config = dict(
    n_layer=12,
    d_model=448,
    n_experts=64,
    experts_per_token=4,
    d_expert=224,
    d_shared_expert=576,
    activation='quick_gelu',
    moe_layers=[1, 3, 5, 7, 9, 11],
    n_empty_slots=8,
    router_score='softmax',
    normalize_top_k=True,
    routed_scale=1.0,
    balance_loss=0.00456,
    balance_bias=False,
    router_noise=0.1,
    init_std_router=0.00939,
    lr_router=0.00114,
    vocab_size=16384,
    norm='rmsnorm',
    norm_eps=1e-05,
    tie_embeddings=False,
    optimizer='muon_variant',
    lr=0.0091,
    beta1=0.93,
    batch_tokens=131072,
    seq_len=1024,
    train_tokens=434900000,
    steps=3319,
    dataset='wikipedia_en',
)
Below are experts of layer 3 (counted from 0) of a mixture-of-experts language model. Rows are named router (the router's row for the expert), down (a neuron's output weights, with its number) and show model dimensions 0-63. Each number is 128 + 24 x the weight over its row's rms, rounded and kept within 0 to 255.
After each expert's rows: "comes before" lists some tokens at least twice as common just after its tokens as in all text. This comes from a sample of Wikipedia text that the model never trained on. Tokens count by the router's weight.

# expert 54
router [146 149 151  96 127 109 121 173  80 106 122  96 160 114 112 117  71 165 143  99 133 172 157 167 152 159 126 104 185 135  88 112 135 130 131 122 141 182  94 142 117 162 164 153 149 137 113 143 156 141 111  94 165 141 134 111 168 136 120  95 146 107 132 151]
down0 [108 139 120 162 144 162 119 148 187 124 133 137 111 119  91  76 132 177 122 165 120 160 162  96 137 113 125 154 131 144 135 124 102 121 139  84 121 150  94 134 129 149 119 114 107  90 163 114  98 124 140 108 148 144 115 180 153 134 135 127 173 129 101 118]
down1 [143  90 141 104 201 153 105 130 119 125 101 116 106 124 131 142 156 122 122 137 120 107 158 141 119 185 133 103  90 156 149 149 112 144  88 133 115 136 127 148 100  85 130 127 171 153  75 122 180  96 142 111 131 121 138 144 127  92 116 113 124  96 131 114]
comes before: "s ", "00 ", "\n\n", "\n  ", "first ", "t "

# expert 39
router [137  98 130 105 174 141 161 137 158 116 101 115 107  92 136 124 156 138 152 124 112 158 113  75 125 102 110 101 136 131 161 134 168 193 134  87 129 100 139 136 123 140 104 126  88 118 114  92 124 130 151 154 108 124 130  97 142 120 103 121  67 124 146 155]
down2 [136  98 105 128 108 131 111 123 148 115 132 150 166 112 111 106 111 126 129 137 118 115 171 131 133  76 161  97 142 130 158 116  99  96 136 131 143 149  87 174 116 167 163 105 103 124 133 100 145 187 154 103 152  95 132 139 155 129 153 129 136 151 126 140]
down3 [135 136  88 106 121 159 123 126  68 120 103 120 128 122  76 167 160 151  82  97 127  93 104 138  98 177 107 120 102 162 128 115 110 151 168 175  89 114 119 167 156 125 128 148  91 115 110  99 119  97 124 146 145 108 147 155 130 130 114 170 105 100  88 126]
comes before: "(", "and ", "of ", "in ", "was ", "for "

# expert 37
router [ 73 122  90 114 154 111 147 133 173 133 126  98 113 141 129 118 132 175 117 137 105 191 133 135  84 101 137  98 129  96 155 135 105 104 125 109 146 124  97 102 114  76 154 137 137 129 108 107 120 141 179 143 179 174 118 146 132  94  92 120 146 133 133 105]
down0 [ 97 152 135 133 139 128 129 154 107 113 161 103 153 135 168 113 119 124 142  83 134 145 143 100 120 164 141 152 165 121 116 102 150 143 129 137 172 104 119 115 100 125 154 168 135 106 148 123 137 138 113 140 149 139 115  90 133 122 139 104 114 126 122 109]
down1 [110 139 114 104 172 111 128 123 163 164 123 116 168  90 140 112 142 145 142 165 162 146  95  79 156 145 102 101 123 137 150 144 107 120 162 144 137 123 111 137  83 131 114 125 127 134 167  87 122 126 149  81  89 127 147 156 170 101 108 114 109  89 116 117]
comes before: "(", "| ", "and ", "in ", "was ", "="

# expert 23
router [104 156 144 157 146 133  77 159 170 134 117 142 103 115 175  89 119 156 185 175 140 114 143 128 102 138 122 152 142 118  99 143  94 124 171 126 128 206 139 154 174  83 121 156  92 111 100 111 132 172  87  75 143 162 140 173 151 142 129 147  73 134 119 150]
down0 [126 135 128  96 146 134 148  83 140  78  88  91 118 138 118 122  82  90 125 107 135  96 123 107 147 136 134 154 134 134 120 113 121 126  77 171 136 130 136 139 110 123  95 161 106  92 136 114 156 116 152  90 111 116 155 152  91 159 128 153  99  98 159 100]
down1 [186 142 107 144 131  61 122 116 133 133 128 100 156 151 121 107 116 162  98 141 140 157  95  87 148 111 107 116 105  98 112 147 147 102 152 157 137 154 106 138 160 111  94 102 151 120 182  88 153 111 137 132 112 155 157 142 151 103  90 102 106 139 109 126]
comes before: ", ", ". ", ".", "\n", ") ", "'"

# expert 6
router [143 125 132 149 102 124 136 129 125 129 180 139  87 123  95  89  96 136 176 131 109 122  99 130 121 128 144 162 150 112 104 116 149 129 151  96 119 146 137 121 127 125 122 153 110 129 117  96 114 122 146 146 110 125 127 140 144 118  78 131 152 131 156  90]
down2 [112 148  98 124 146 118 126 138 138 126  89 142 107 135 134 185 116 142 161 127 120 120 150 126 147 128 134 112 139  98  99 190 117  81 146 165 129  87 149 124 142 108 132 129  78 126 154  85 116  96 137 123 104 121 116 120 134 132  90 137 133 156 142 154]
down3 [131 150 114 173 138 141 102 122 138 112 107 159 159 175 103 135 138 125 133 135 159 132 159 131 135 150 110 162 126 155 112 140 134 140 154 163 148 127 113 138 216 168 140 131 127 130 111 118 117 125 114 147 137 151 143 144 112 105 132 130 128 165 125 157]
comes before: ": ", "- ", "\n", "= ", "\n\n", "N "

# expert 58
router [147 155 128 117 161 128 146 117  50 204 121 177  96 115 104 148 118 126 122 121 153 123 115 146 147 107 144 108  91 124 144 108 113 125 197 145 112 154  91 117 117 185 160 120 163 152 118 106 139 124 144 113 140  89 113 106 124 105 152 146 122 149 119 130]
down2 [127 161 106 132 151 165 141 100 146 146  83 141 135 106 161 173 110 148 146 159 115 156 131 137 114 116 154 114 136 141 151 147 153 140 144 121 117 181 137 120 129 117  86 126  88 143  68 108 104 105  77 140 108 127 122 117 132 113 153 131 127 114 138 120]
down3 [100 154 139 101 125 149 142 153 139 117 111 137 101 123 154 137 121 165  79 173 160 161 121 175 117 125 157 126 123 129 159 114 139 136 126 179 103 179 125 116 132 134 135 130 141 126 135 167 141 142 107 172 121 126 119 154 138 109 145 101 101 131  89 127]
comes before: "was ", "is ", "the ", "had ", "has ", "also "

# expert 18
router [ 96 168 143 132 108 169 122 102 105 137 111 144 133 134 119 145 146 129 103  83 118 136 114 130 102 157 102  80 115 141  99  66 128 113 148 102  78 163 107 107 113 113 116 134 126 120 184 123 173 154 151 104  96 128 121 152 138 134 106 136 173 146 134 119]
down2 [155 128 137 114  99 161 155 174 153 103 116 106 141 137 129 101 128  99 150 104 161 141 141 136 103  98 138 105 130  78 122  90 125 119 137 160 112 141 150  95  78 127 154 157  89 150 100  87 136 105 141  94 121 149 114  96 167 137 140 116 110 135 176 164]
down3 [172 159  99 119 130 130 141 166 130 149  85 140 170 149 121 158 120 138 136 117 117 119 162 135 135 125  87  84 130 118 137 155 139  79 119 114 149 126  96 154 124 112  90 154 120 102 137 145 100 144 101 158 141 111 116  95 131 141 133  87 116 135 157 106]
comes before: "\n", "\n\n", "| ", "==", "See ", "==="

# expert 17
router [139  90  95 139 112 104 144 180 105 105 147 116 136 164 150 141 139 128  97 118 110 114 111 131 154 132 116 143  99 155 126  91 178 170 136 122 104  91 137 105 130 145 148 103 121 107 110 138 140  97 148 147 134  46  82 170 130 121 158  95  94 157 171 133]
down0 [ 82 143 140 101  85 136 101  77 105 147 163 129 114 132 114  98 157 135  99 113 114 136 159 109 129 113 118 120 127 113  80 115 150 105 123 119 130 147 153 189 112 140 138 162 113 177 129  99 138 107 155 127 161 175 162 168 123 125  94 161  90  92 113 144]
down1 [115 123 161 151 117 131 129  77 143  70 141 101 144 127 113 101 154 147 176  92 154 141 141 114 113 110 153 141 119 102 128 133 116 120 129 149 149 123 116 166 152 102 141 148 126 119 129  81 102 170 115 143 116 106 145 131 190  95 116 157 108 145 140 188]
comes before: "to ", "that ", "with ", "in ", "him ", "a "

# expert 20
router [152 118 171 128 110 137 138  99 129 165 128 140 128 145 104  78  85 116 131 116 116 111  81  61 106  99 149 172 166 105 153 157 154 100 110 101 156 112 156 125 133 108 121 117 133 120  96 125 114  97 121 173 146  94 143 121 127 141  99 162 147 116 129 116]
down2 [128 155 144 140 148 148 154 140 132 157 112 115 128 160 185 124 148 127 128 130 147 129 158 147 111 142 108 151 158 157 129 103 148 109  49 177 105 121 128 191 126 135 129 141 122 154 114 190 145 162  75 109 135 146 132 157 151 108 119 165 148 125 174 122]
down3 [142 109 135 167 123 159  91 202 151 100 108 110 117  92 156 131 111 136 153 141 130 124 168 136 127 144 114 121 164 140  92 144 180 126 136 131 116 157 108 122 133 131 133 131 160  81 152 134 148 114  78 123 126 104  99  88  97 185 140 124 152 134 109 104]
comes before: "- ", "• ", "= ", "Total", "Coordinates", "Website"

# expert 11
router [132 102 114 150  84 137 141 123 133 106 108 146 113 132 116 127 120 170 163 132 149 124 146 141 162 173 128 175  81 160 132 183 146 101 136 143  82 154 192 102 141 111  99 110 103 148 143 128 116 135 137  95 150 125 109 131 118 101 141 143 132 125  93  87]
down0 [150  94  87  84 136 152 169 116  89 170  90 129 140 107 116 101 113 117 163 116 129  90 132 151 118 138 108 113 118 100 170 180 164 131 145 161 146 141 163 152 113 118 127 100 107  93 136 122 110  85  97 120 134 120 157 121  82 128 166 156 155 124 148  88]
down1 [125  57 140 111  97 113 135 155 134 121 184 141  58 146 129  90 126 145 104  83 119 123 158 124 127  83 129 133 145 170 129 153 102 123 122 150 127  98 135 170 120 119 131 132 126 134 137 115 104 109 144 174 120 151 117 111 138 110 106  97  93 139 112 133]
comes before: "The ", "In ", "He ", "It ", "==", "== "

# expert 8
router [143 117 147 116 128 139 127  91 184 126 126  98 124 152 118 133  94 133 100 125 116 157 123 136 125 140 125 170 135  98 144 155  60 146 130  63 138 115 142  99  89  98 151 149 112 124  95  86 139  90  88 118 145 148 161 112 122  88 112 121 136 151 116 132]
down0 [154 168 168 104 131 156 107 119 175 126  70 143 100 156 120 174 154 140 101 160  97  96 145 166 155 119 146 130 102 110 126 151 125 127 121 138 154 116 157  76 106 132 125 149 180 136  58 140 125 119 111  96 133 129 149 176 140 125  97  80 131 134 132 145]
down1 [175 146 148 152 142  86 167 104  75 119 134 104 116 111 143 143 104 170 143 125 158 127  68 129 125 144 120 169 161 124  82 133 100 124 147 143 147  72 106 134 121 165 117 142 124 102 126 153 155  99 145 129 116  68 115 121 119 156 107  92 144 147 145 157]
comes before: "of ", "and ", "(", "de ", "was ", "H"

# expert 55
router [148 133 119 129 104 157 105 131 120 132 119 109 122 107  92 170 111  82 103 115 183 122 148 128 120  95 134 137 162 135 145 179 138 124 101 134 151 106 143 113  93 129 110 113  88 130  73 173 140 163 107 182 122 171  79  84  82 154  74 131  70 154 135 140]
down2 [115 114  98 129 102 155 140 111 118  85 136 156 176 117 112  80 138 147 144  91 116 155 110 125 157 131  87 131 165 123 164 157 126 161 132 141 131 134 133 104 120 131 145 139 127 136 117 148 126 123 145  94 112 182  99 131 138 135 125 152  88 116 119  84]
down3 [128 153 147 172 157 163 158 103 124  88 129 140 101 147  53 121 129 149 159 137  94 110 137 109 158 189 138 139 115 120 118 111  88 120 147 134 142 122 111 119  74 135  95 113 167 157 126 130 125 148 123 165 141 168 155 152 140 118 107 124 127 154 123 117]
comes before: "of ", "in ", "and ", "to ", "is ", "by "

# expert 40
router [131 129 159 156 119 134 167 119 122 180 124 121 124 125 107 116 105 114 157 142 116 115 170 134 148 137 115 152 128 120 152 109 145 110 132 142 121 105 126 102 146 131 115  98 126 121 146  89 122 149 144 113  91  74 163 134 117 122 162  94 138 159 122 151]
down2 [121 103 115  97 130 158 160 140 114 138 134 130 148 163 131 128 144 117 145 141 127 130 118  88 139 132 146 109 137 124 130 141 137 123 126 131 125 156 172 111 173  93 151 149 125 141 178 104 128 129 151 114 128 120 116 101 172  89 158 145 144 134 121 120]
down3 [112 145 140 123 137  97 119 110 132 128 172 128 173 135 129 104 154 113 157 130  89 116 124 129 121 142 105  72 148 125 130 130 129 121  88 131 120 115 133 100 184  96 124 132 127 104 124 144 154 125 112 143 104 131 116 152 111 155 126 168  99 153 106 122]
comes before: "the ", "a ", "not ", "also ", "been ", "released "

# expert 59
router [134 127 101 152 171 121  86 163 165 128 135  93 105 120 132 130 143 137 173 141 149 156 118 160 130 125 135 134 137 161  83 159 117 169 160  94 126 148 142 161 179 174  77 160  86 125 116 110 126 138 122  96  88 114  95 142  87 147 151 121 150 147 131 138]
down0 [109 107 128 144 135 129 146 114 122 167  97 160 126 102 146 105 162 135 161 121 133 134 133 113  92 138 165 103 128 106  98 162 145 119  56  75 118 172 135 155  98 120 141 134 143 128 142  48  80 162 106 164 122 142 140 150 162 126 105 131 147 143 100 154]
down1 [ 96 109 130  88 126 111 123 135  67 131 107 133 124  96 149 188 112 131 139 124 145 128  97 115 135  84 104  94 115 125 145 102 150 112  95 147 137 139  88 140 130 125 129 126 143  84  88  87 147 125 103 101 120 105 102  97 131  96 186  87 144 147 123 120]
comes before: ", ", ". ", ".", "'", "\n", "\" "

# expert 4
router [111  95 139 176 164 171 101 124 116 145 115 166 143 102 103  90 129 152 152 152 110 147 121 124 129 202 123 108 114  57 129 119 176  67  89 139 118 174 101 156 138 128 154 132 142 160 141 143  99 124 131 136 120 146  96 116 159 121 139 125 159 136 141 116]
down0 [133 146 136 187 154 116 102 120 187 111  84 178 157 123 136 125 112 162 147 196  94 139  93 119 121 117 129  86 126 126 125  68 101 148 115 132 107  99 121 125 105 111 168  98 115 151 148 101 158 121 127 101  93 129 118 131 118  94 161 161 122 117 109 126]
down1 [ 96 138 126 106 118 108 114 155 103 155 129  76 138 132 115 125 114 165 151 163 115 121 158 145 119 142 136 148 165 167 146 146 114 113 135 130 133 113 132 158 140 150 113 178 114 162 133 139 100  87 121  97 147 107 109  99 156 135 131 143 156 125 147 142]
comes before: ".", "–", ", ", ",", "; ", ") "